Experts of a small language model.
Size: width 160, vocabulary 1024, 35.8M parameters.
Below are experts of layer 5 (counted from 0) of a mixture-of-experts language model. Rows are named router (the router's row for the expert), gate (a neuron's input weights, with its number), up (a neuron's input weights, with its number), down (a neuron's output weights, with its number) and show model dimensions 0-159. Each number is 128 + 32 x the weight over its row's rms, rounded and kept within 0 to 255.
After each expert's rows: a language model's description of what the expert responds to. This comes from a sample of Wikipedia text that the model never trained on.

# expert 25
router [170 158 116 164 160 130 148 108 142  82  90  93 133  67 145 146 131 159 186 146 142 139 159  37 106 126 110 137 157 186 126 149  59 132 151 129 104 130 144 183 144 113 159 157  76 138 125 126 140  72 198 106  96 169 139 121 122 173  91 161 112 103 127 152 137  80 125 142 135 117 117 142 134 150 196  89 104 148 100  93  77 138 187 177 108 136 176  97 133 165 166 122  57 130 119 121 184  96 120 118  97 171 130 117 128 117 157 161 159 135 175 154 150  92 131  47 134 130 161 121 103 141 118 146 128  77 108 202 175  55 163 134 180 162  88 105 126 114  88 104 140 172 137 109  90 165 123 140 172 163  94 124  79 103 136 115 111 155 124 118]
gate1 [175 147  84  84 126 107 105 165 134  91 155 143 149 136 175 113 149  98 105 147 157 174 139 145 189 182 186 170 150  92 118 122 104 204 131  99 161 122 137  66 119  98 129 108  98 112  99 116 114 105 139 159 128 116  95 166 119 152 137  94 149 116 123 162 128 107 176 166 161 118 157 140  96  88 111 156  77 141 120 101 116  71 168 138  50 141  83  96 108 151  41  67 117  88 169  76 137  61 140 102 162 142 157 141 162 136  86 182  98  87 130 134 103 129 108  66  79  95 161 146 134 130  91 144 147 212 174 166 134 165 134 150 146 109 117 124 126  76 135 116  79 106 123 167 169 136 126 140  83 166 133 140 108  84 128  94 116  97  99 157]
up1 [ 70 117 147  40 182 141 128 113 168 118 207 101 112 110 140 147 143 165 142 160  62 166 134 105  72 119 143 192 103 165 152  91 107  92 102 140 129 118 148 184  39 149 112 111  93  68 133  67 148 158 155 168 120 152 111 168 171  94  91 107 149 120 163 140 140  63 189 162 159 115 124 183 113 126  80 178 168 102 113 120 118  87 136 154  90 109 158  90 101  70 110 154 126 131 132  92 152 114 113 149 144 142 137 128 202 167 135 137  97 120 112 163 127 155 166 145  73 145 136 118 144 151 106 131  88 120  93 154 135 164 114 140 132 165 106 177  87 139 147 151 104 115  61 153 156  98 172 145  83 148 112 131 149 147 160 102 138  86 112 129]
down1 [139 110 126  70 102 119 117 134 152  96 188 191 111 128 124 135 110  98  89 158 109 137 110 181 133 146 139 151 153 119 123 138 143  97 206 175  85 137 185 160 158 138 173  88 152  54  75 108 167  89 168 159 108 141 204 133 137 181 140 122  90 100 132 101 163 135 190 147 111 140 103 128 179 132  82 125 149 113 120 126 115 156 140 137  81  94 167 155 159 150 152 112  91 139 170  93  84 130 179 153  78 102 156 174 164  96  94 173  91 123 105 140 145 168  88 144 123 100 170  57 143 139  63 109 158 159 155 142 144 167 107 156 148  70 144  83 108  81 134 115 104 118  86 134 171  79 134  92 123 103 145 123 145 149  74 168 121 150 100  84]
Description: Noun and adjective suffixes

# expert 19
router [109 133 101  90  85 125  96 172  90 141 117 194  98 161 168 157  99  80  98 126 174  97  87 130 115  95 140 178  94 107 164 109 138 158  64 128 167 128 210  99 120 117 122 123 174 117 124 159  65 182 124 144 177 107 101 136 159  96  99 162 154 176 170 123  92 140 119  86 148 147 168  82 127  96 127 186  89 115 137 185 132 127  60 112 144 138 116 140  98 120 124 107 138 120 117 151 146 121 152 182 144 127 147 172 112  86 110  92 103 135 134  84  85 186 133 153 124 136 159 106 147 184 114 154  92  99 119  91 139 138 137 157  60 149 148 133 116  93 203 149 119 122 119 132 114  50  97 210 115  94 177 140  85 154  89 160 113 120 139 174]
gate1 [ 58 142 104  85 129 179 139 109 148 196 159  97 121 116 137 122 119 107 197 133 152 168 122  97  53 182  88 163 155 116 126 108  48 141 113  88 142 114  99 161 129 133 161 101 210 121  41 106 150 133 105 139 141  82 159 140 144 148 119 132 121 165 137 163  85  88 123 112  86 128 143 135 141  88 220 152 124 136 117 116 123 148 116 137  89  72 128 105 124 180 130 170 116 192 203 136 117 140 120 112  83 171 110 141 147 123 117 158 124 136 166 157 119 141 139  65 159  60 102 119  96 162 108 168 107 204  85 156 172 191 119 125 129 104 155 119 116 104 117 152 139 152 117 110 157 141 103 146 109  74  82 139 114 104 119 123 107 111 150 130]
up1 [117 195 153 149 118 143 113 113 169 145 137 128 148 170 121 167 100 147  90  81 119  99 130 135 167 145  96 153 113 110 157  90 131 182 137  30 144  80 180 122 119 117 127 142 132 102 177  72  82 128 140 140 124 138 162 166 122 151 126 162  41 164 176 167 136 168 151 137 112  99  91 153 109 128 174 129 137 144 196 158 127 116 150 148 177 144  94 160 118 122 107 108 177 160 170 121 141 136 122 128 193 105  96 159  97  45 164 137 115 177 180 136 131 145 187 107 145 171 166  98  98 137 150 112 125 131 144  66 128  85 164 115 119 138 123 120 108 123 178 166 143 146 140 118  90  60 100 164  94 114  81 117 140 219 144 149 176 152 148 109]
down1 [200 139  91 151 175 170 171 123 152 173 164 115  85 124 140 122 186 122 137 130 133  89 159  70 100 144 159  60 103  60  99 139 137 146 120 136 181 108 101 143 135 101 127  78 111 123 128 147 121 112 108 146 117 121 132 142  98 161 124  99  99 165 149 150 105 103 180  84 162 160 126 148  43 162 140 171 108  94 160 132 179 136 148 135 121  95 154  76 194 169 142  84 127  88 129 159 141  67 144 137 136 141 152 213 164 179 147 180 116  57 136 103 165 125 105 181 102 127 130 107  77 169 147 139  98 159 177 128 149 153 147 122 118 134 178 111 162 149 133 141 134 175 123 101 166 124 143 140 188  85  99 133  88 110 142 133 198 128 142  84]
Description: Accented name bytes

# expert 17
router [134 110 118  90 118 137 102  81 148 137 110 198 169 114 126 183 100 139 119 101  85 106 164 149 170 107  98 117 125 117 165 122 117 130 111 131  97 155  89  76 202 137 159 114 159 193 126 114  67  86 121 178 178 116  60 115 139 180 131  87 190 148 115 112 158 100 148 174 113  92 109 119 108 167 126  97 137  83  86 134 115 145 118 157 104 120 135 118 180 131  87 122 178 135 156 131  79 164  86 123 217 188  98  73 123 122  50  76  85 113 108 127 151  80 143 142  84 123 109 133 116  82  87 102 121 163 123  93  95 136 154 185 181 155 116 118 109 143 152 122 146 169 185 121  86 134 114  85 147 101 132 111 152  80 163 123 133 127 165 151]
gate1 [130  48 127 110  88 115 162 159 136 172  62 166 146  91 118  75 124 115 187 120 128 129  79  85 145 128 198 116  76 137 156 107 159 150 128 102 104 124 126 115 122  44  97  54 118  87 112 134 104 100 103 125  89 126 159 109 149 121  81 138 109 179 145 113  71 143  72  86 101 134 154  91 162 143 100 100 140 124 156 113 153 148 113  51 114 144 106 164 129 184 114 141 140 126 148 131 117 190 150 139 128 117  97 144 145 147 128 102  74 135  96 138 114 131 137 126  93  86 176 128 104 148  78 111 146 127 112  81 138 183  91  52  87 118 167 154 188  84  47 152 160 129 155 130 115 110 149  89 107  80 170  85 113 123 109 124  91 143 141  88]
up1 [170 204 110 130 172 163 105 141 155  74 132 107 125 133 167 193 154 157  94 145  93 137 120 148 149 158 112 156 151 103 109 133 116 130 116 157 135 150 135 183  26 144 139 189 106 100  71 106 136 139 134  76 141 165 136 130 105 113 140  55 128 167 142 106 150 125 124 169 157  92 147  84 151 114 172 137 128 137  92 108 172  70  80 131 164  94  87 184  74  67 149 106 144 131 108 186 126  98  90 145 144 147 132 144 134 142 142 123 154 162 155 160  78 136 108 199 145 167  91 103 167  95 168  88 150  93 133 162  63 112 146 137 135 122 104  99 116 127 156 109 171  92 134 104 116 127 179 170 124 179  74 156 134 149 123  86 176 159 105 176]
down1 [107 119 121 146 154 199  91 198  92 104  53 148  82 133 182 125 131 144  94 117 174 131  60 129 111 181 142 122 106 165 137 109 152  81 131 119 131 107 136  72  83  98 183 178 159 135  95 142 120 188 146 134 127  94  61 140 163 116 102 115 143 146 162 115  96 115 145 120 146 152 185 140 115 117 150 167 142 196 136 116 129 111 182 108 110 176 158 159 148 111 105 162 138 161 174 136 105 138 171 150  84  71 149 136 109  36 170 119 121 133 114 106  86 116 113  96  78 117  71 123 138 115 122 112 123  64  48 171 129  58  61 130 113 143 128 117 165 129 124 110 125 126 143 142 140 147 122 185 144 154 145 140  83  91  93 129 117 103 105 158]
Description: Mid-word r and vowel-r pieces

# expert 22
router [ 86 142 137 114  84 170  96 154 122 168 125 184 142 131 144 151 118  95 176 138 129 104 148 158 165 139 134 116 119 146  94  99 136  96 137 153  83 126  75 125 136 157 135  84 140 172 145 125 151 133 124 107 125 118  92  93 113 144 103  76 150  70 164 148 136  87 121 156  94  95  69 132 162 121 152  82 153 134 192 155 166 173 130 112  84 136 126  94 159 191 148 178  63  89 179 190 116 159 102 123 119 122 146 170 120 149  51 161 102 165 164 110 164 139 165  84 139 125 158 176 113 146 114 189 154 189 144 180 151 116 178 172 131 169 157 136 108 185  79 101 159  85 112 105  76  72  74 159 135 159 100 139  87 120 148  66 133 153 129 128]
gate0 [167 112 124  90 151 150 156 104 193 114 158 129 122 105 160 145 129  85 117 125 182 118 139 146  89  99 136 173 140 130  65 103 127 126 140  58  91  92 140 183 123 137 111 189 126 155  90 119 150 145  41 118 201 187 116 107 119 103 123 146 148 108 104 178 194 150  71 149  92 120 122  76 108  71 148 153 117 135 146  74 124 118 176 128 106  66 146 138  91 112 116 136 138 126 113 134 146 139 153 119  84 115 202 150 151 150 130 114 129 123 110 100 114 163 128 106 154 144 141 103 143  75  91 117 123  64 122 191 122 199 175 133 161  87 214 153 119 146 111 146  74 142 132 133 180 120 102 151  90 145 112 172 112  93 155 137  90  61 140 135]
up0 [ 74 187 172 123 138  92 111 126  73 116 110  71  87 173  64 192 178  84 128 191 102 212 104 119 135 151  88 107 125 149 134  72 134 110 122 130 170 108 126 169 138 116 104  81 208  93 161 176  93 187 135 162 159 210 148 157 143 105 136 142 118 137 104 118  93 132 128  69 143 125 112 152 108 118 134 188 164 121 117 135 183 117 117 105 125  95  91 125 113 107 155 112  82 148  95 108 142 134  83 175 171 194 156 176 184 128 122 138  98 108 177 121 174  93 144 113 139 172 149 150 143 142 192 162 147 158 132 124 149 129 104 103 107 128 127  88 147 140 153  66 142  93 114 134 168 112 138  96 138 148  98 141 100 146 100 134 160 126 140 166]
down0 [ 87 101  87 128 136 135  64 152 155 167 134 139 203 176 141 242 171 102  79 119 173 115 115 152 172  97 123 120 126 122 130 153 184 121 125 198 129 127 136 150 195 139  60 116 151 135 149  64 148 128  91 182  82 163 131  89 150 121 144  93 183 130 149 131 127  86 109 187  92 155 124 143 124 146  82 132 134  86 106 136 106 149 116 152 156 132 109 145 157 146 120 158 110 142 111 146 146  88 149 107 118 167 183 106 153 166  63 181 117  87 105 105 164 162 116 119 142 154 110  97 127 180  59 130 111 148 180 130 167 141 143 107  97 136 151  74 105 109 171  81 123 141  88  97 135 106 142  90 136 159 174 135 123 119 134 157  53 121 153 122]
Description: Pieces "as" and similar

# expert 15
router [ 99 138 165 135 117 116 106 152 113  84 116 197 125 104 153 118 111 100 121 139 113 105 192 156 108 107 116 149 107 137 161 103  72  88  83  95 106 162  98 136 189 134 181 123 147 112 201 106 129 113 157 155  69 164 147 131 122 198 149 113 201  80 196 127 135  32 186  63 108 138 130 118 150 153 117 102 147 126 120 129  90 123 107 124 107 124 147  67 131 163 150  92 106 108  85 154 103  71 173 112 159 161  82 146 184 113 102 133 200 100 183 160 157 141 155 136 145 149 157 155 106 101  88 121 141 136 133 147 142 129 129 135 166 173 132 105  73  90 151  89 142 118 164 101 151 127  87 131 171 156  86 169 167 104 150  88 137 146  93 153]
gate1 [125 111 175 161 140  91 145 164 124 123 118 165 115 105 156 137 130 211 153 128  80  96 227 127  68 109 109 155 117 101 151 145 138 108 150 118 128 125 139 112 131 128 102 169  92 173 105 184 178 109  99 109 149 207 136 121 131 151 113 131 143 129  90 204 171 114 131 117 128  87  96 138 129 121 130  70  82  75 101  85  96 181 177 174 156 108 152 161 166 199  95 117 119 127 181 134 135 119 120 154  84 139 109 155 147 114 131 124 133 137 160 168 173 103 115 102 114 127 141 138 169  81 159  94  83  96 141 148 123 121 129  87 117 128  93 110 111 100 121 116 122 147 144 125  38 174 134 133 148 124 169  69 173 189 119  98 150  49  68 127]
up1 [133 193 144 118 125 133 121 125 112 114 134 119 123  76  86 175 170  85 132 123 116 139 112 173 115 105 131 147 180 179 121 142 130 175 122 164 170 169 158  88 144 190 105 141 121 210 180 108 130 107 127 114 106  99 112 189 186 151 163 164  47 154  85  49 147 114 109 140 102 179 116 167  68 131 121 123 110 111 104 198  94 179  84 106 128 157 164 146  85 105 178 114  70 107  80  91 152 127 146  95 115 152 142 142 141 137 155 149 110 145 173 147 128 119 117  60  91 120 150 147 126 156 139 179  88 120 137 114 128  97  92 174 133 164 137 169 176 156 102 135 139  94 145 128 153  54 123 128 143 156  96 163 124 151 124 141  72 123 189 146]
down1 [157 124 182 126  99 169 118 101 175 146 140 131 125 139 169  94  75  96 131  97 115 112 130 123 131 191 180  89 137 139 134  64  84  96 140 109  74 113 116 143 110 144  96 116 117  81 162 163 149 203  65 108 119 146 151 100 130  77 179 126 153 168 164 145 134 130 147 125 140 157 106 112  49 163 114 100 162 120  78  75  93 111 170 129 141 161 131  94 138 141  89  70 114 166 142  83 112 143 168 149 171 164 107 186 153 108 188 159 138 137  97 130  82 126  93 141 122 162 102 131  96  97  98  63 112  81 152 119 132  86 138 173 125 117  99 113 170  95 118 147  79  81 107 195 127 169  95 126 166  99 153  40 160 123 123 104 127 165 114 142]
Description: Mid-word ro, ian

# expert 37
router [154 147 151 112 157 102 141  87 135  97 129  74 171 144 126 122 156 137 116 159 120 138 106 164 141 189 118 130 119 134 103 133 151  86 155 207  96 107 171 188 124 135 125 142 118 126 176  98 181 112 120 191 123 206 106  67 162 139 154 144 123 172  84 159 111 122  67 109 100 125 179 127 114 119  68 159 100 130 180 148 134 132  80 118 149 167 155 122 165  67 135 187 138  88 109 140 139 163  90 123 129 117 138 190  88 156 198  97 132 150  87 159 184  98 114 124  97 135 102 198  81 106 189 151 146 130 127 120 171 167 102 120  46  57 138 135 160 166 180 144 123 145 125 141 150  98  81 139 107 133 117 114 101 119 124 116 115 118  82 158]
gate0 [ 84 120  96 137 130  67 138 120 175 162 153 103 144 104 151 172 106  79 136 203 203 117  72 113 126 141 127 122 173 145 158 145 114 166 112  77 106 127 184 122 154  66 110  45 122 164 127 139 143  98 166 152  92 160 176 145 140 172 103 137  92 109 151 128 141  97 105  89 139 131 140 141 135 142 107 135 147  76 125  76 163  95 117 137 152 149 142 132 130 114 164 127 124 166 159 139 122 195 114 144 176 104 186 162 161  84 107 151 117 124 154 144 111 113  84  65 188 122 132  97 116 113 107 141  96 115 117 115 158 186 104 130 124 127 125 138 130 124 104  91  81 204 133 146 141 142  89 142  92  97 123 158 172 171  70  99 106  21  98  73]
up0 [119 123 107  58 143 184 173 156 120  59 102 168 110  75 101 173 144 122 122  69  57 131 159 163 124 135 170 189 137 151 120 147 109 147 186 130 133  70  89 126 123 133 157 136 110 180 130  87  79 200 116 122 155 100  65 126 178 203 158 145 130 159 113 145 144 156  99 154 102  88 153  88  92 140 135 156 133  86  81 142 138  92 122  72 115  98 126 148 106 136  50  70 163 113 119 147  96 184  96 158 149  85 100  92 149 164 115 103 166 105 101 134 127 166 126 162 112  97  94  96 113 131 124 147 106 178 137  98 153  80  89 146 104 159 192 120  90 121 127 133 139 114 127 104  98 102 146  99 156 120 165 139 133  75 164 173 121 143 154 148]
down0 [154 103 149 184  83 121 118 164 139 105  97 140  58 119 129 148 100  80 126 136 101 128  76 156 130 165  98  62 142 190 107  98  74 128 159  93 155 146  94 121  84  77  96 112  98 166 115 144 174 111 115  55 121 131 106 168 103 103 162 156 123  68 129 134 110 156 153 119 147 161 179  92 102 115 101  75  95 150 116 150 138 139 107 203 127 140 103  96  47 123 109  90 109 150 151 122 127 149 144 109 158 132 144 163  76 124 129 154 145 134 154 129 144  89 192 152  98  95 131 145 200 124 160 146  68 145 189 108 165 118 117 153 126 137 113 180 111 141  78 111  98 102 173 194 155  93  74 131 164 102 141 140  88 167 119 151 103 179 121 181]
Description: Letter t pieces

# expert 52
router [101  91 164  83 113  94 104 117 157 136 174 124 186 109 181  85 137  96 105 151 133  89 157 155 126 113 141 193 177  92 105  90 118 164 110  85 145  98 122 116 189 168  96 147  97 145 149  97  59 141 108  75 117  85  99 118 171  61 123 154 162 182 121 143  84 133 128 132  52 166  98 140  68  79 145 155 127 157 143 140 153  96 104 184 153  92 133  70 175  84 183 146 118 200 172 107 122 124 113 114 133 154 160  97 151 134 119 121 129 152 130 127  99  90 147 152 143  49  91 116 113 163 126 102  77  84 146 159 104 131 114 104  98 163 109 128 166 109 135  66  95 140  95 131 158 109 139 138 130  94 120  98  95 115 150 175 167 170  92 108]
gate1 [172 178 128 164 143 123 148 112 157 183  49  95 151 158 151 107  59  65 132 119 165 152 122 114  95 148 129 156  62 138 217 170  70 115 140 118 129  75  65 152 163 134  98 127 114  91 155  75 126 149 106  87 145 135 173 144 133 135 128 160 150 138 179 143 164  91 130 121 147 145 146 205  78 129 129 149  71 119  98 111 125 186 137 118 159  94 156 144 119 120 138 132  63 165 112 139 114 109 149  59 141 103 110 168 106 101  99  79 125  96  95 157  88 182 108 150 162 108 158 120 166 132 127 139 202 131 104 133 144 118  81 107  99 108 120 102 120  85  91 133 151 191 143 131 108  97 145 123 112 145 177 176 156 118 120 121 119 132  68  90]
up1 [100 132 139 117 154  98 185 127 135 184 149 155 139 103 168 167  88 144 200 163 151 102 111 131 150 157 158 117  99 162 173 108  86 101  98 108 132  73 119 127 158 160 118 140 108 112  85 101 151  56 115 182 115  90 149 154 114 131 101 139 131 130 137 120 182 120 133  93 107 150  91 187 107 130  67 140  89 176 105 174 117 152 147  65 154  96 135 154 112  68 172 124  90 146 172 117 124 150 113  92 173  82 131 167 147 163 102 156 103 134 124 185 109  94  99 154 167 119 123  77 122 121 140 116 184 131 112 129 125  97 100  76 124 155 140  98 135 114 140 131 113 187 147  96 126 109 175  73 171  76 166 157 194 187 100 132 127  33  86 107]
down1 [160 162 135 140 128  81  67  51 109 107 102 112 166 136 131 191 117  67 141 119 101  29  87 140 130 139 131 131 129  92 157  45 179 167  97 138  82 139 174 156  95  73  79 144 173 157 116 130 126 152 117 133 165 110 103 105 117 132 205 169  99 139 133 137 146 127 126 101 133 103 132 122 100  86 152 112 129 145 178  76  65  83 126  98 113  92 115 103  91 121 120 144  53 112 177 155  92 142 103 156 166  72 142 157 150  80 199 133 116 134 134 214 113 118  89 140 141 168  71 122 158 148  59 123 107 139 109 109 168 142 124 144 160 146 144 118 126 156 131 129 147 113 179 113 113 128 105 139 156 116 104 129  93 136 140 109 131 155 137  75]
Description: Consonant pieces f, ec, b

# expert 55
router [114 108 101 120 118 176 115 107 178  60 117  91 144  98 124 130 179 158 128  83  94  92 145 154  99 156 185 130 154 128 129 136  90 187  68 105 164 178  83 146 126 166 145 149 165 164 158  84 137 101 150  74 138 154  86 146 128 109 168  91 202  81 115 118 104 122 122 127 150 105 145 101 127  90  92 158 157 163 103  73 151  94  88 153 114 128 154  74  72 125 133  91  55 151  85 159 146 155 158 126  92 156 204 113 130 120 133 137 122 130 185 156 173 106 176  89 133 118 129 159 119 188 107 117 154 150 134  86 153 150 172 169 123 145  95 101 116 120 150 108 131 149 120 128 128 164 137  82  86 127 133  77  83 154 119 223 117 146 166 169]
gate1 [ 60 135 116 137  82 143 154  81 136 114 126  87 114 149 158 161 111 152 163 151  80 163 179 143 127 122 154 122 127 122 134  96 145 103 124 197 169 130 128 128  79 116 129  99 165 112 153 207 122 190 112  86 149  85  78 151 146 128 125  77 124 105 123 160 101 127 118  93  92 111  43 104 156 107  83  72 111  99 155 160 111 140 145 111 156 128  92 141 108 135  72 214 112 154 190  72  99 139 126 133  94 146 125 132 113 115  90 111 121 145 174 166 138 139 128 138 132 119 150  80  97 138  74  79 165 140 144 187 128 134 170 120 124 177 158 129 112 127 139  62 150  42 132 114 152 144 124  73  89 110 119 117 227 163 140 133 146 139 165 127]
up1 [160 149  78  61 163 160 130 100 128  96  83 133 127 143 192 147 105 139 133 130  97 115 152  80 114 113 174 121 128 147 103 132 134  73 112 157 115 120 117 154 129 105 162 167 148 108 160  98  80 135  70 113 134 165 133 156 132  87  94  71 112 122 188 131 125 176  89 189 134  91  81 133 153 160 178 117 172  87 152 150 130  93 120  40 100  78  97 120 115 130 191 108  95 100 170  79  74 146  79 134  95  94 138  77 112 171 115 128 137 191 173 142 125 160 129 120 127 170  98 140 125 137 100 142  53 211  96 123 141 121 187 122 125 181 116  75  94 118 150 134 129 127 112  85  75 144 146 139 147 118  86 103 126 143  86 180 106 136 115 110]
down1 [143 142  90 184  93 225 125  76  94 140 136 107 112 104 195 114 113 100 137 105 149 125 179 161 173  98 132 131 118 143 122 110 127 127  29 169  85  99 150 157 151 113 131 181 127 171 196  99 157 101  93 173 186 109 137 108 110 175 100 141 167  91 151 126 119 139 122 133 167  55 114 149 101 134  53  97 118 161  80 145 123 114 155 154 114 128  79 106 124 167 185 142 110 163 117 178 124 144 133 150 138 117 148 125 105  89 155 145 138 130 117 142 177 146 149 144 158  97  50 118  89 170 134 105 128 101 157 124 162 162 139 137 158 142 199  97 133 127 133 133 141 175 167 126 127 128  56 177 163 138 120 114 207 124 112 107 152 131 159 112]
Description: Name-ending suffixes

# expert 50
router [118  94  93 133 108 112 149 172 135 153 170 153  83 185  85 114 161 124 178 154 145 177 119 160 158  81 149 111  98 155 178 107 183 121 125 162 170 102 155 121 139 142  85 112 154 152 114 101 146 141  97 136 170 153 128 117 133 140 156 173 155  92 177 132 117 156  84  97 116  95  90 158 135 120  95 174 169 109 139 190 110 135 128  97 167 112  79 162 176 112 157 142 176 121 157  42 111 130  93 134 148  97 176 159 112 114 121 141 175 103 138 134 139 176 105 186  84 143  79  91  86 126  93  91 128  86 112 137  64 114 135 133  99 121 131 116 170 163 148 168 121 119 138 189 135  55 123 178 134 173 110 215 152  94 121 135  71 102 175 167]
gate1 [ 89 159 151 153  81 193 149 177 121 154 108 115 116 144 153 123 143 183 102 113 119 120 178 120  98 132 166 123 142 175 133  92 136 135 120  75 164 102 146 127 133 141  97 131 149  80 104 171 140 109  86  90  80 141 146  93  76 180 120 113 140 148 104 145 203 158 119  52 115  55 127 119 131 122 177 108 177  89 136 103  70 100  71 135 171 134 101  93 106 177 141 170 114 153 100 122 137 172 180  82  94 157 141  78 150  68 160 130 125 128 137  68 113  86 126 123 157 122 118 175 165 154 136 133 128 161 135 122 120 151 155  54  96 101 132  87 126 190 189 128 117 147 132 160 164 134  88 113 145 154  99  85  69 130 109 151 109 184  71 124]
up1 [114 143 126  92 151  82 101 117 131 106 149 159 100 167 101 176  90 154  90 112 153  77 138 116  93 150 158 179  76  60 123 182 152 106 160  74 111 171 152  92 142 116 128 114 128 150 169 131 122 180 151  98 153 171 106 148  95 117 140 165 117  82 128 153 117 146 101 205 101 159 103 100 125 169 224 153 131 132 165 126 161 156  77 156 168 111 129 102 209 161 169 115 140 137  87  88 123  58  89 132 152 182 108 103 142 111 148 113 130 219 163 138 160 163 125 116 107  97 150 111 107  98  88 117  88  93 138 149 127  92  73 191 149 147 124 172 118 122  86 128 180 135 160 148 139 158 156 148 140 106 101 159 129 139 127 182 146 150 163 102]
down1 [138 114  80  87 158 116 179  89 146 131 100 137 122 122 147 103  91  71 113 144 102 123  76 129 161 162  96 164 160 148 114 149  88  92 214  85 111 125 129 115  85 132  68 121 163 137 140 121 144  91 110 143 171 105 147 117 168 147 162 151 154 116 216 132  83 120 161 167 107 129 111 106 133 174 118 159 165 129 141 124 167 175  93 135 153  92 147 130 144 157 153 170  60 159 140  93 162 146 182  93 124 153 113 144 134 120 151 133 121 149 164 172 161 128 128 106 116 120  78 115 130 146 146  96 123 161 118 178 155 150 123 112  28 121 101 172 149 116 139 100 113 131 196  88 130 179 238 108 181  76 126  96 156  97  85 143  83 129 102 136]
Description: Second-piece vowel syllables

# expert 12
router [ 96 118 126 119 159 124 144 117 132 125 122 128 152 132 144 127 183 174 178 101 159 139 108 124 152 163 142 178  58 141 133 121 136  88  96  81 139 149 116 170 132 172 114 135 129 123 159 118 172  44 126 132 133 140 119 111  88 105 109 148 165 122  80 156 136  95  92  96 120 115 107 198 109 122 178  98  86 102 109 106 134  67 177 157 143 104 125 148 158 157 159 140 170 161  66 144 102 131 146  38  75 160 124 145 127 117 165 143 184 164 161 179 172  46  87  91 165  65 105  87 107 160 102 162  95  93 137 164 143 122 108  82  98  80 130  99 163 134 175  76 156 173 111  87 162 135 120 101 126 103 161  99 108 131  74  84 145  95 111 148]
gate0 [ 96  88 136 134 139 141 160  96 143 138 123  93 133 156 124 179 167 152 119 108 176 145  97 122 105 100 178 153 122 127  97  79 107 104 150 182 136 161  81 167 136 107 123 209  97 142 132 145 140 155 114 193 190  82 120 129 151 123 120 144 130 125 121 139 150 105 140 132 102 181  72 127  87 116 172 114 106 171 152  95 102 132 119 162 124  92  81  77 119 131 121 116 131 158 157  78 108 182  76 214 139 168 121 136  74 120 128 100 106 118 127 133 119 136 173 139  57 169  93 122 104 131 135 109 106  96  91 144  76  62  82 189 132 119 176 124 129 100 163 149 151 110 122  56 167  76 110 194 139 139  99 131 142  87 199 116  74  97 144  82]
up0 [131 136 117  99  93 135 120 149 110 117 116 108 104  98  85 127 112  78 142 198  90 156 101 186 135 105 146  60 114  77 168 123 148 190 127 154  67 160 112 113 103  77  79 172 141 149 178 114 112 130 118 109 136 144  67 119 122 178 132  73 127 115 121 121 119 169 166 112 104  66 112 144 132  65 123 103 146 150 152 153 122 156 111  71 149 145 136 161 156  94 130 147  97 191  47 150 136  77 175 126 104  85 161 155 160 122 149 155 115 101  74  91 109 157 133 133 136 179 104 105 140 122 172 108 111 107 103 114 131  93 115 149 117 111 113  36  98 170 151 121 142 123  67 159 104  64  91 147 151 127 167 201 108 129  91 104 104 170 175 126]
down0 [131 146 146  72 100  67 126 120  86 143  84 133 125 178 103 178  85 155 151 196 155 117 131  82 114  98 117 166 127  99 119  75 119 143 145 136 124  85 115 159 112  98 129 141 134 123  91 120 129  83 201 196 134 145 101 142  93 169  77 148 104 185 182 115  98 167 115 121 128 128 141 135 124 109 100 146  24 120  91 146 187 113 127  41  85  98 161 126 181 128  96 151 131 112 129 139 145 122  97 117 129  48 132 159 146 160 120  76 149  96 128 108 149 143 135 133 138 101 214 103 126 159 165 109 130 106 132 159 166 120 140 106 120 150 141  34 124 126 146 102 186 164 126 118 155 166 124 132 115 141 109 142 135  97 124 118 167 112  68 193]
Description: Vowel endings of stems